{"n_layer": 10, "d_model": 128, "n_experts": 256, "experts_per_token": 8, "d_expert": 32, "d_shared_expert": 0, "activation": "swiglu", "moe_layers": [2, 3, 4, 5, 6, 7, 8, 9], "router_score": "softmax", "normalize_top_k": true, "routed_scale": 1.0, "balance_loss": 0.000177, "balance_bias": true, "router_z_loss": 0.001, "n_groups": 8, "groups_per_token": 3, "init_std_router": 0.0289, "lr_router": 0.00102, "n_head": 2, "n_kv_head": 1, "head_dim": 64, "vocab_size": 2048, "norm": "rmsnorm", "norm_place": "pre", "norm_eps": 1e-05, "positions": "rope", "rope_base": 10000.0, "rope_fraction": 1.0, "qk_norm": false, "attn_scale": 0.125, "tie_embeddings": false, "parallel_block": false, "init": "normal", "init_std_qkv": 0.0376, "init_std_o": 0.00842, "init_std_up": 0.0376, "init_std_down": 0.00532, "init_out_by_depth": true, "optimizer": "muon_variant", "lr": 0.00902, "lr_mult_o": 2.0, "lr_head": 0.00817, "warmup_steps": 200, "schedule": "wsd", "decay_fraction": 0.749, "decay_shape": "pow", "final_lr_fraction": 0.0, "batch_tokens": [32768, 65536, 131072], "seq_len": 256, "doc_mask": true, "z_loss": 0.0001, "train_tokens": 548500000, "steps": 7592, "dataset": "wikipedia_en"}
Below are experts of layer 6 (counted from 0) of a mixture-of-experts language model. Rows are named router (the router's row for the expert), gate (a neuron's input weights, with its number), up (a neuron's input weights, with its number), down (a neuron's output weights, with its number) and show model dimensions 64-95. Each number is 500 + 40 x the weight over its row's rms, rounded and kept within 0 to 999. Numbers have three digits each.
After each expert's rows: "gets" lists some tokens that make up at least twice as much of what it gets as of all text; "comes before" lists some tokens at least twice as common just after its tokens as in all text. This comes from a sample of Wikipedia text that the model never trained on. Tokens count by the router's weight.

# expert 88
router:539552565550541501527498516435627520572493506475565452535484566497527528477583513473416451496498
gate0:546474492507468455510460449407546487508414520461527486476481486485491501452469582549521530508540
up0:442522559504489505497512525486441507478574469483508475527489474469483525491514432398498456475485
down0:528494534541457452520471499585432443516504448508530442548409457476543484412489533493548501557530
gate1:490477469526517447525477532513491525458489463503446519567468568579477513533427543508546486561452
up1:481520538525441494492488465502460558476449488511503493518487525544525505518558531572503519470412
down1:474522488490536500460593474498486503493475485445532410480537548539486509436555499466515514528514
gate2:579490468471481491502468489479522472543468509497550509509549485503495535418511531592529466541480
up2:425472505536546524498586487494513524504448514541463499451473509489452472508451490522500567466502
down2:507494542394506536476545540461558522449489478483486443573510525492483472477482498540464426471466
gate3:547519446507529581514514504516466564595550430513526474535503465524470522458437523512407576434554
up3:546532524485567538459574471518528515563601437549471501529574454504464495485470528525426569404543
down3:494544526535531472444488470531474500507605465456476486517495551465535474491482461554509576463518
gate4:512453508550409544486442495469497473496494445484531498497528432465426561493489499571520475477531
up4:526498478533509486452428557527466452478410450561520566548559488448481457477469573473513500433503
down4:481418518506546529506531476497482527418467442431508536423500509469481529526445449531486537426483
gate5:474522504525489505523502536479526513565442474502518495570505581576550555544562506388473516481470
up5:534492465454523482555522598537496509485472499497477569527519509503521532568531528482543525557545
down5:532552440536494498455538535490507534487527448508426538491500428481503436510519486460569523479484
gate6:516455555472582524548586498549512474452484464511553479561509511505528503615494477500466474513561
up6:483460454511481552423443508402618466537519550457465515479529462530507511485523508497448572502490
down6:515477530462479534482451458441490442564469486496540512507528515544481559495486507435460489515499
gate7:534409418431411503519530519527518525441519511475467530468527487504483500499492398508542479536526
up7:516491529545500541430510519512485428526545540507468412429455491461456510470526536451464572459488
down7:452512532566508516477437466537508472542528502545516429537501479459487518440415509531545534474523
gets: ",", "),", ".", "\",", ";", " –"
comes before: " and", " the", " he", " but", " which", " a"

# expert 10
router:555541548522500554538516504502515541488479509522596453502462541467576514510531528516472462502496
gate0:501468458544506533525483532510539465500474521476468560506461478562451512510561460525447535449533
up0:492487477446510530509504520499571508420451469519519558451534455478477550505504504471616491514527
down0:524455519520535416522497501485488525502505416485532407495461537552515561498495454522519520527502
gate1:445507560474441523543524524471526594485499553442496513472511466506541477491526485453543534462508
up1:450472531451444446457471487498538516439536544479465484500513453506497482548498553480503542452489
down1:459510466460487477443390461509519553512496463530477513471535450476498461549522473579473484491498
gate2:476507495502490515467523491480501558539461550461524497507458442487528479484451562580505444460561
up2:484528542513478580420468435481523524494490477435523503415471441432443481496456540553525478465457
down2:549462485475479495458423397529508537570528552489505517466528524460509507476457543568557498466477
gate3:464485552518527524450572484463547490534504559494496483493469491471527565516416600440541438521565
up3:474414464500476478540507470492543448502491497436498465539465506440510538538449539534490453512544
down3:512499527521456537474562453492482436496479472485527520499512536521518409415448518510554523472480
gate4:529528483525503563475489560581480604439473497482512477434490525481529511452416486418582453508525
up4:480530479526503476476524501562464482504434516509513553540455570485578546561431464492480531487497
down4:450459498523521531430534526507443494511469533492554489487421552484506464553428522435490602475539
gate5:499476537496505520541577520530581559523492524488551504491493485490548487501569502528543502564537
up5:505527508523514538440521503466486436516493419515444536538518516524472563457422509467458475418512
down5:481516506524509465543510468483554492508479464593448475477500504465479475513467463539496487506526
gate6:493501439469458469593496458442458497474484536498535431551485457532546540438593532512469490489453
up6:541445488464513519459484499512513514598427429503486512503534478564594518449472533491575567476481
down6:511446510501488521513498576452500496482534598435476489493431537496507480457499529454470386565596
gate7:575531461523516523520494537443557530442491453426439505427501484580473508546470522577501582505453
up7:479492483486514500556491472556444522452497584575605518451504524465486502483508574505400539464546
down7:534442523479512484468478517510468570480500491470526440400466591508465493537499545490528466516507
gets: "in", "a", "on", "i", "man", "an"
comes before: ",", " (", " |", ")", " and", ";"

# expert 141
router:503532551518502504498507554480503557500473412404517450543514525503526518490518535498468499577509
gate0:530471547536517496500533536471433533515461499420515497441546421535498468497473554464460475526546
up0:540461534509490426538429485487499509422464480539457499447490496473566523548514500493528509383499
down0:417503535449519436521520455468480471529512547476496503510469478550567508518530462513465557579498
gate1:518502575500488482508487499472455467517548460427501499447519486472540527368462505498492516567451
up1:490523449503513516519525460559521539457447544501526491569514483516495477617558485520493495442523
down1:453491525521493537549502544501552549430504453542537465482537620489565446486463519467481446473559
gate2:444529491500511478479486578529502568500475478486481523499511535553498487579485478536491428494493
up2:545497487472499502538505480492473444501561478487523471537489492442507528490517498483513509515507
down2:479531526495489451473497502473495460500505577576518509499493538468575545485539423490470493580464
gate3:521509480451546496501532539477469497552462517408508444431547469516595530426539483525484536548527
up3:478516483519507519519513526546496517497545489567544560511510490496538456520557481491479441467478
down3:514467479422501512479488557490488432549470534504507504477497463523524475464514569459567496479563
gate4:546554512535495546519513495497515481494466508362591418502478482531508535502486489501532484542458
up4:435478491462495490549531576521512541536507555566454562468507465471551484510515520478450517481482
down4:545521499503551505474598549500516466520463534521563533529514502485503459518462458526513475498563
gate5:546457473484575493526516501529471546524436470483471482515480473512475517517509492554431596452498
up5:569493448546576475538498464535446538479515522508471497519510454494457549488460468513499565439521
down5:523508533462561446484518520491561443546532555528489441500492478452497447511475523570439475501465
gate6:507411588528449493446483518487519532489495581524528552519542489501437525462523444446471562449564
up6:516510443475507534472541488527599531591497536482497451523540435467532576440457498518527608558539
down6:410527460464467486432545522424493482494506484550604449467538475573526520563522460551469483518471
gate7:504599525514478494531452492442533446522479508503534458509512524474465518568434453474496537516473
up7:487438440508488548458477469487531483447520462479473508500506469558554496488538480477465485578561
down7:472503478471525508558470502530537554544469444479591507509527477501461528427459548487471517543514
gets: " l", " (", "\n", " ", "==", "-"
comes before: "\n", "2", "1", "==", "ost", "==="

# expert 170
router:573544506528549512524527505500548576548415446428515474540493551553562507447507525390481451501534
gate0:514448488538501491403526456504532485530483581491505528434500517481521474433495483534548481453555
up0:530563482536469548557576472494492505530591449428458489531571485429474521501480490488498493552463
down0:552468496489433556554445526559485457507449491419541495481565473547484518438495469532496423569569
gate1:526533418439504469494569498534525477485515517493506522486496480546497486507467595433537496541457
up1:497471477522497565522474461524519496490499484485501474470552507420496572489482468442454523502538
down1:460484497570541481514451535520442449493506539593530482471517446493561466475489478515570482470505
gate2:512499525550493648472504482497498640471499457477523468501485564542453453538472554438481444466515
up2:508523509478507422530530501474506430537473476505510510471491515490568498466502433554497527496462
down2:534508468492525479538488536499483522605494446516569520499506502461443495532483454491598419558496
gate3:528493448448502511498458437482512447427461508503516420540555457561550516463498514490549533574539
up3:525523519527484531581474498500504553485545452518475546525441585459449487523546455440512521496479
down3:531490495495558522505413559494506531472459462494549513566520497472511548474507455511486474544498
gate4:524516503504470563415518442546480456428473508485474518496513517546482527461463397545490514430517
up4:514541521569539501443504459570464464562489510543531509515476493485549452565466470463510579507528
down4:496514484438567540475511492436470531512517442541497512491535512483481461524509498515486485460571
gate5:530499449467549550449508479592550469505498434534531510493453557527551559502516417488499576441553
up5:463525475551462473495517503450439492451493553460505529495495455433443483524473551490525405492436
down5:529491463591467551517478494515553515444498462497482561502480551473462525440410454521531435540501
gate6:500484509443501548539510502467474509461460529560515518578429498552475542483520487498466489427461
up6:508507467454516514531499501525499481492481572548502547577440549518500491442524450503510419444448
down6:483484508467515510494416437533521511485512536495476522529501404541494458483407481489530524431574
gate7:445528521480535426497485461462396563530477477504521512479464514566467568559464529456533472526465
up7:492501522500487467531497530484502524423490519476496552505501498494486465509433493392506539552569
down7:468489486491428450536516473572477497518569588525528502509489532531512497588512481488460521530491
gets: "–", " (", ":", " –", " |", "\n"
comes before: " ", "1", "2", "\n", "aged", "-"

# expert 148
router:518500544539554505502535492487530573524462429496504452497467509520498516442560543499415482495488
gate0:527521464516555510524552495444479454587427513575505515502487523425530554562474489495517428440467
up0:554462468632565487469566520479526476532477598544518479562427432483480521489490530485548436528499
down0:498462492475484462446484476471468487533523473478460462517543514522417491467496562450487441494512
gate1:491483556549420548488424475547580475486473518494566461512477503475533524471476556460527543524447
up1:404471507618458480472445538473493506450472528510548462452455413530519507466577505474501494511483
down1:495528519480432587431593483530503483566485530483593507471453556487526497544525486480463557464512
gate2:541417518514541549512487476545471453497484431473454472540500494512505532445510480512498537505530
up2:503558458515438445458548472450510455505540518490555521467523491498507501478500496500519455527454
down2:532468546533505457544496568481511516566506503503540502521465437518473493455480541468524506533507
gate3:530469576497443473513527487404524474486489532495560457468503476421505428447532481515461534534431
up3:534509486518511535454490492566537464584449504535477520480520509516441608549458601401459509485542
down3:541539488369572535481525484489554524511537459531519480503548554528525469426470458497494462512516
gate4:533439555527517536526460427571494424490499493519467474489525486545472470468550508466436527516512
up4:516620402509448540526477556468544515478533549493535533501543556480524525445440413544514516506453
down4:481489517525459523537530532538482491474492507422445513524501463500524451510451505541465440515470
gate5:498538539516535576514509505477534512519539511535484508493519459494621504466455481480428511485546
up5:542519482608523489479475535479493498468527513487540470500502481479523521464542514435506457523547
down5:514503468542559565503485529443534412493524462411561424487458513500505511530522498415424464565461
gate6:502544541426451535486521525453476498519511493503465497495521480482523518499519452527493481490529
up6:479493459505585525510546463490497536551496412573461508537530505465475529489515513497471501504580
down6:463470479568528565563399518498515536528424452536567547450501477494447542599468505499496461443550
gate7:545407544595475443499497476549488441491486532560537470494490463455543452534495605459534510478474
up7:577525558491510481494439495482477471492475564533580481519511517508505472479412477488537487513478
down7:487498462573434509480518483463515551467579463496456473476466507565500484475460467488493515459490
gets: ",", " and", " (", ";", " &", " in"
comes before: " the", " and", "-", " M", " S", " J"

# expert 115
router:567502572531603560541540510473483522467485506449522493510506475514505563495513523495492503511544
gate0:577477547515442539515494466497470449506461488433524530501446573542460470488493459495568575504533
up0:421527498442493485468507464518545524468504508449491507452519512525529469422476495522468463495524
down0:510476493524447523462481488527447505552480442497517443537507523637538622506476514580531448545510
gate1:558483561516572501484541522527474460532526554525467483514567559470500509461474483520505548442526
up1:499503440562470528478461445592480405510503497516510509554546465525554543490485559457521526545565
down1:534485465484438500478410454509534511537492499483559447539548554555503542506535571473460470512501
gate2:502527517500487562611487478473525486532522526564518549443473525522491499545429494480540418535515
up2:535518559504443457482505554518497484516495509450487520467537485484435417500458523476427494513509
down2:526474531520586539411498513525483501588563498493492529567463519452431501550521567471537458459560
gate3:479392474471504486474477568433425458426488563505532417442476430644545502440513492538450475534454
up3:544574547454459482534479512534561529535511466437454478527484505393462496557501548474524537459535
down3:513488537479541542530530574442584537549519515502495508488519570482505460528472534505450462481467
gate4:586516449514517485507442457553472462447532505481492490474555458493480530483499550472556538533510
up4:434503516507485503522522576426523556567496498542479479497483487531467534483546444515465502482565
down4:512491489524531499465500518423470494446535432523523555530478427471537557496475469525524448543560
gate5:528495525472430535508445536502478552498455474383510413488466491556523508513514502513450449513471
up5:464437509525453533569511497441470486518526479524483476436510535548485532470535521485499541544468
down5:501531489490539521486544597464492623459533457483549507546502476508553525501566526546509513500462
gate6:469524523550502551542477519499518462508498529530523498552494489504531507519496491463579478577495
up6:455450463457493515403415430487544563555403465501531593542500501483551437515495469567508543452453
down6:535551485626439519477527493454558496517533473521509430417466463451521492510507514482546506505495
gate7:452542561493515478459614460473440478569547499500493488545513526471466499522508502417474550497544
up7:465498474462530543397486507495502536478507535489501564474458511481520529472510453594529474466496
down7:484433508447523444503564503507537426486442576515517461525540517508536540519534503593560453479523
gets: "0", "1", " Year", "8", "9", "ther"
comes before: "0", " |", "1", "s", "2", "–"

# expert 34
router:544536575511526541540555499510543479521500482520552446544446534498521511502504528476471488487505
gate0:533486497546475575493551489474530412458510454458521481518459503483472537563468453452512474485474
up0:483558459525515647484535480547459399433468527526495499523455481478501448522529472406481406521551
down0:486485483535443552489534491463527518473508519417471430528510569500565531516476518500487501536550
gate1:533481447555528592487477490476507487454513496483473451445479480551471543441493556474490539535459
up1:494516507443468484506517473495529565499510454525556482505519535440557475490510495542550520509515
down1:505479486543455537533529529499491443557437523526541545577493433468457511491476462554525477511541
gate2:419500466490498449448541516503505410568477551503507492576411545459498512502453412481502417468515
up2:542492533494532439425431568547481521565495578497545543478432495460528527560556517507478489481545
down2:531462508486557544523503570515496482566547457490460527442464486551481521517515507519523521530611
gate3:558498469538419516498542466481485548555505447490495478446453575522503472443412453467535586546477
up3:463518530483607586510514533452523482454467495460516509463456419516447432474578504472523495456490
down3:515405556481472478531466486542466518493439490476512444496425507534450472462483515443478496533464
gate4:509478536571442502531577511493492537530489503473516495489519429500483557469539510543519500463522
up4:539461514534465465474425523550442493499537489473498478497519556502525452499521506572465517585498
down4:515444549550504437469563522529447480509518542510570507448547423463471532487473491481503525500440
gate5:468525529479507522479520461484473468506468503522493551503481520578522563469539454528527533473510
up5:480514478559503486485438551507447539423488451473536562517529434496503436581556533530404495566449
down5:503485485556490503550523487495527517531476470574471558476533423478497481585486510572430418501459
gate6:437549453546477520484444503503499422493482451468546496442478507557512537485430494547547535503550
up6:485489494440501489536588520548437534472450559519573456558517485425530494481592518436508430461413
down6:566577574445487553500529543479489501481444481580509450499539532501504458511544485537524408487440
gate7:538472525523448466474473541493497504474500524450515520558536563516534499441458480506499546531500
up7:493512508585523404513493505478485483471526495518529478552533557456536524496579536539524542461497
down7:486455417509439467491539485440474501554469522604472531477508496485562507515491455481464420504481
gets: "a", "o", "en", "i", "u", "e"
comes before: ",", " |", " (", ";", " and", "'"

# expert 50
router:535520530532597505540525498441521605535517481477481440515427517492526493527547516392485468566568
gate0:571467470568472502471467455549473481534518496487491484492472465501501413568537450495533454473517
up0:506519497439466444500519527550537508455478536573443519551564538498471491483483523495476469444494
down0:537493543466559500555518495585475490472527483510584519479551515499506510511460465512567487482539
gate1:458494406459499454481531440491461454497493449487498460418501503459495519453462465444482497499472
up1:485464428495493491528549450463473533485512457429426496511464502488465538502442452379518413501447
down1:460508452485517470514509522387444506512516534438500525472492476484540491455521523490498489519496
gate2:508548499523465418520478538513473541451505444455525446459519463480483453524550522532504517486440
up2:488510438534434466471441519512402495507466465545536480501483549476449504515568500499564473493471
down2:541444478556580497531515496424545491545529502479522562526443457519557480550460481462493503492462
gate3:522486498436464567518489528502508449498472536469529538470446485570558471522519468519504507486519
up3:531511525507480472532521554454461446513476510453508458455561538571498489511507495498474568436513
down3:455488611508476520518570538489420536530497567497481502502483492486453546465586484494493509454526
gate4:534529491447550453476490532466542574519541514478470430538430498473559472548469531470470534552494
up4:448521479451519476550477479460478480429476518559513588526494537500487499477579445556521439494513
down4:492531592512449384546511532454533566514495526559500464439571441517472510519526509550457469496507
gate5:530448534574476547507540480541440458486450437516525510491504517493462513537565518455509462486484
up5:500500501463564440469474535426588562558507512407539507565484440490533520438432458530429547460493
down5:494501503525520496472557478468547391526491522565476504477551469526515413484515557478484443516463
gate6:474480439508486547432489449410482528561568526511458444527455467514495516492420473483475459562482
up6:476502543531507572517534472531443426531439452505527570510495556491507488460533479503537530439546
down6:461491510470506540497516414499574454527509491449551502538462532520527487496532471498469538479499
gate7:557476499492488494493512544460496467520601506445511460476496466539565491447441452488522488489488
up7:422519484509449577516494404531471421511428454526539552515519544497473521583537505502459511498456
down7:462496535513505474559420499517483444553456494505464498529501533493484475388497445484512508433512
gets: " in", "t", " In", "In", "id", " of"
comes before: " ", " the", "″", "d", " this", " his"

# expert 132
router:550559564594552504532517561490533535562509496484546390508442485513482521420520537457487484552492
gate0:482512435463506463543502495494540484399507479478521454500479505541483503498539508514475454519505
up0:554418536524466548451584507461443489542540511547486495551581519462480506495472446528499541492460
down0:516468486484512503482546463479517462487445578460485460437517530469469491463462539513448477469549
gate1:529460416564466500561548430489586474474477455489523454542528482500488554460497473478488508531485
up1:474535489394493497456527631459424516473551490548493523500463541460528423546540502488441524484521
down1:518526458470492509536386550551461459419462471547490510514495496604468490535528490467416482465491
gate2:470498486541497529410563557432459538574485516476467509511485474482431555484478530462529532539519
up2:523493482552447471559488475530523456432504455463556505529576469523561412535486476567440486502441
down2:477426471478543513434530463442513538518434521505481506531525545503475412486471507492504540550525
gate3:501561476449524542470537533500503463508496516522452490464450446450457522424523493516485516472583
up3:482556503517469479531440492546504513528485474501510462425499504507534515560562489533548459463470
down3:454466514469450467521472465499469565516492494437500493499521499510512538506489538497486450464421
gate4:539533504566479469510492511501510520476468528528502441549548482437431503501435541491458460538549
up4:517542467515431509518492474548557480508475501520512463556537485468466526454474577555474477440548
down4:422503502506450466504453552527562491522510524522497507565482458520564533513476525458514551503471
gate5:483499508552472499440471565525478533591493557539531508490506511534561513465484555463502531498554
up5:505462538515459521500484607568520577470507496477436449551478422512541504520466450519473536445540
down5:596466463529490547555474541572593489490426567541502491484561419456458458482391435514493508457558
gate6:485418458545510508508478458535528481508523478431571471496546500529463504537492486461549569464461
up6:468512485600440520560500461526483482485509436449498532503552453581448516535463547503453477584498
down6:549462551524453536470526520541521417515512421471442484513533537491580471502540531488504557483442
gate7:505505539506495556504479487479530467541478424573539532429486492544468506490463487461490450555536
up7:477561473490533426489520509546558468508533468588478472454589480533452571471498499468467464501509
down7:546550471468575443516447543510516498421470453559515438479479518504542572500555432509530482528465
gets: ".", "\n", ";", " -", ",", " "
comes before: "|", "\n", " ", "1", "2", " The"

# expert 217
router:562520500511513515496497520489567589525401477490543443516464553526552519448518521494512482492507
gate0:473523503501540521441514560485492455487493492513535485540565558493418532493512483443470470503476
up0:472498473470494551570493566512538502510504466481460498510589441428512528420455503509418518550478
down0:428530493500535452456494448425468576466519492472469460567553601484526492477526536423512472416528
gate1:445525553458552544491521574491545563537422411434505475519484509500522443498513476455464548468551
up1:527491411519473446455495526535511443466551519590533418462481542520464561460483450541569496490589
down1:448535528557489493512505475481510514443498456522526504525443522539435511429482518531486546466536
gate2:479479437516526500501426545559569521552524512535578475543409493565553464495501496563445467489455
up2:438446562501532458490465497460388497521534446487510462436521526513468501575535518504491443526576
down2:521465447541533484496485501483522566541475531456468486487506474518575521525586510423450477528520
gate3:526484509432502513470497445525537505532454503537483522516505515551550450551473470465463515445546
up3:530519512559508503503498579513475503503468411512503473437429457475524532490530513513551500515458
down3:554478474488583532558413569478547529502492455447510464496527506550511475484515494480496381498553
gate4:584544470441503521412595446447487474529408503534499554462580507523511509463517500418489513500521
up4:484553499493500506433445425517473536540454507547499465457539468481504499526497517496511490486569
down4:475425442466461566517567529406466510485561560457542526479553483454554558516582573575477525451524
gate5:599549548467602522476499524445501473503504513534453490490543533464569513504461468534535550472557
up5:425515489498442532537524479539559554388481507410476524453511532481524541538527535577454511403454
down5:447527482413555492483529467498440497442422506543492463549516537492537559555446467542516511453478
gate6:483509462437517493557487499457540485468484500481539463511470460439508540552575559483473501568463
up6:490466472552482566503438494430495416387480554544494521491498463534481581512554463501511501482484
down6:561474467431464485556588509497535491526507535487464537444553493532487503487461482493511493422578
gate7:468504493460515508468509508474519573520480481458529480458438560535502508473518500576510455518559
up7:516546503518575460543515537505545533539523485556537508541448516471410469554481520506513439551585
down7:485460486502457427559551458479490485574507483511430530467478519427538502543495499482510562551455
gets: " ", " |", "°", "0", "–", ","
comes before: "1", "2", " ", " |", "0", "3"

# expert 215
router:535491559497504528507558523447555520516447503494509498609452526496539562494517477477463449500492
gate0:486521450564486545431583417525526516520519447504504512513518463522528531501510489442544484474486
up0:494486491515551476510566462483506509535569465496515553479537460450452489531529548390523501496544
down0:478535534439501569529463483459532507503453504495568494502545440528470566504486473482437477507500
gate1:465517533487524542492567498478532514431551486417472549488548447502527513480521425551485437464515
up1:507423479471546502541535457516470446495506426562590496525471570525476476513474533474454549507582
down1:501508420516536560537429502512451499383503502478507525558493487555478461464558517520497503507459
gate2:503467467554473509541487450499462487516478460473476522489552539460488577494495485487482525469514
up2:442526452546485551490431454464519414531545485501483514499525495538478539479488437559480568502499
down2:442517444438523534493527546518453496522538487552483558534489427455474460492504443536522559519414
gate3:458499506511477492465581470518478502445480504520556563512518486536500457464503527419519482448463
up3:558484489471499518486470511500531510537451491548439527498509519527522524497471550616508484542469
down3:481532466478486484473474445527539457484421477479513518495538557586565456513506542459468517480476
gate4:556512521451556486478530485509517469441494537518472504489584454487535508483489481388474462606560
up4:556477540442530479514503547541491505437541517479424539469490475474590515523416525427449426573507
down4:505435559498457500519497540457476476538474422422471557480539508509471490534469561463494591435554
gate5:546567442505568499524511568508545464438476484524451528483543538525560459506466564441507426537547
up5:473598458537502493493419524484542424481499533475441508470585468581509433441510530477474540509502
down5:498467510463526470504543451533532451474535478461473479509564500480515433473485483364485500488477
gate6:541467567462536482515429487469533505530424460526545502507486457462546522512509505464451529629593
up6:482455486558469549522479502486529523528439515557523461534607457494484458457481557429448552599573
down6:465498539497556518550489463439566561484588536515537522515432525526542552513565468505493535429576
gate7:438492528501466573407617484452527459515427457478494577481459496517437501474530495480459546567477
up7:456549537500469469442527478490515512526495487480575540547428510539407496476524476569496483521499
down7:479519462469486443533496440488496487484472541479561446497543563588501457476532514500474481499509
gets: "0", "9", "5", "7", "6", "8"
comes before: " |", ".", "0", "–", "%", "1"

# expert 17
router:513489542516504487469512577442510551498470464449555515569456535527567488507562518483449502504531
gate0:499486509455530505504545479511523525542516504506506494499519438496495510514462454432546484473563
up0:446453561456527449495546423488474528564485472445482474547466475515494500518491532462523513556585
down0:500473561498510479430536515470449548446505485479470426513501578528462441515496510452554469489519
gate1:536453550461491482558516473420498545561404497530414518543491485485449429446489522365531501552562
up1:522566498486454546536462493524433449489526501492542524494488557525443564505540477569544411456457
down1:452566619503514477510512482437511489507554507462494463548416483604527506512443514489528550552513
gate2:465465496448435503475499470445477505367489525461526475437604548565483551410514476513562464482504
up2:492526450531581466530482532468466431547514463560526493513459527481515484560470490453521521532469
down2:469496500453519538504417547447527509492539488400505488524461475455494416487508539499517461502512
gate3:468580484524445494571531508480493515481506578479500523496493569510506505477543546536574492451481
up3:464453496484573535454531485500512448557499465531451486509531427466471539517405495435429566471496
down3:546550503490484482477495490486418500564531557507490555568483455425491490502452520505502453490446
gate4:508518442495479514527504500527458468527495420478505456558459446496491461428414462448474484528539
up4:486495574495514537480465471481444494524534484467485593493503561518489582470562520567563472481439
down4:531498468507520527462485538516505457551485497579484500522480563429476558473485493499537508538451
gate5:505467495485492561493496477515433522430457471469456542470565506533469542500511449571415511504559
up5:588517546472463519455484467496472527457507460435438583519536463510482545457512487584500537475521
down5:478489510557482553441508435459417531513487533468470519495398531550517477496475484505467470486426
gate6:497525525501524475576492540453491465506477504469464538495477494464555558534511463538432487532439
up6:528536438503484497439469449490492498451514551558531490561524514476470456411450499496520468484569
down6:546503508555518500520509480508485533454441443481507422478490515527496453537576609471395479496543
gate7:507577554498510496516511463413561539508473488427519471518497400552499536502546553486524543541542
up7:502505486527486534484493493513483509460527517489532452491558486493514464441520594449486545435493
down7:468442522464488471536543499515457511544545522534465554603459468489499417503485540515468463477493
gets: "ed", "ing", " A", " D", " of", "ished"
comes before: " in", " to", " by", " the", " on", " with"

# expert 196
router:594498512487543590513515556475506549518497398494519476524441493492520509513565515499454463545537
gate0:561463432495502576482514478475564488471490409457517400496464477475504514479547491479572475503536
up0:476471441505506479466533445513495567506520488558432485482560481508521550404444493568541509446501
down0:481533592438507527548403505500483513513441454513509513515503390492530516516454472432484520515424
gate1:503477495494538467473480458435485478465536513505552466505539426473528444493453449487578444517507
up1:472539478511475511500415487505551527579501526504434457481499470477523494504544559433448549430546
down1:505554518518442531503533512534519525490465507433446476481503508469464426461444499487516511547504
gate2:508511438446524493525466590595466612466524485495460437501502535436502497456488470511527527469539
up2:512437497501497515508570518544508591547492458494496461591445508535502478514498489492474529643517
down2:462479496508453535419488533543482509500472455510465500473507494502469500461541506519532518431460
gate3:469520500540513508485488436481487457500572499482537479583501480486545510496471514509442601460433
up3:478488451499519532501531546461459512534470489534482546478564421475543547481427550504439489439503
down3:557521424466529564505530528483464508459482418591495535481535482389454483517550499472483478531536
gate4:541533460500536507529486510581508508446482418422529417493515470485511493501582523509518446559499
up4:489514526546519442512478523497493575440474430504477462466520511473520474534519498448422478517530
down4:490495461496496520481496491550486485526504534536509502550465544533487392516561467469531481502571
gate5:536498510523477537520537521450468513524469409455498477473476428418463486431476514460466453522463
up5:553525513528499431456538465455443538489487588434478466486497505473465539497553541532478436492504
down5:487534523523446502582449560454476514476484507522472512494463511570491457446513568490546422553463
gate6:437521531479518537541499583546588529433443480433581551510462479561528502566512499474487492502436
up6:594508519416479499484505441447480524521545468561419488479566549539549523440459416532536545481563
down6:555448493535525490469527453487550476521451485528485409536444486542541468534518547480470579517541
gate7:527537409511569464505443537496533526485498465582492459522533491444509508517546482408496544523471
up7:537482495485525528553453485560506496503501568497546503469556425552527553464555498484491484459516
down7:521458475488471460479478443545501495548537468472471457422454525505470458458433544478469502545441
gets: "ail", "ort", "ut", "lect", " act", "ect"
comes before: "ed", "s", "or", "ive", "ing", "ion"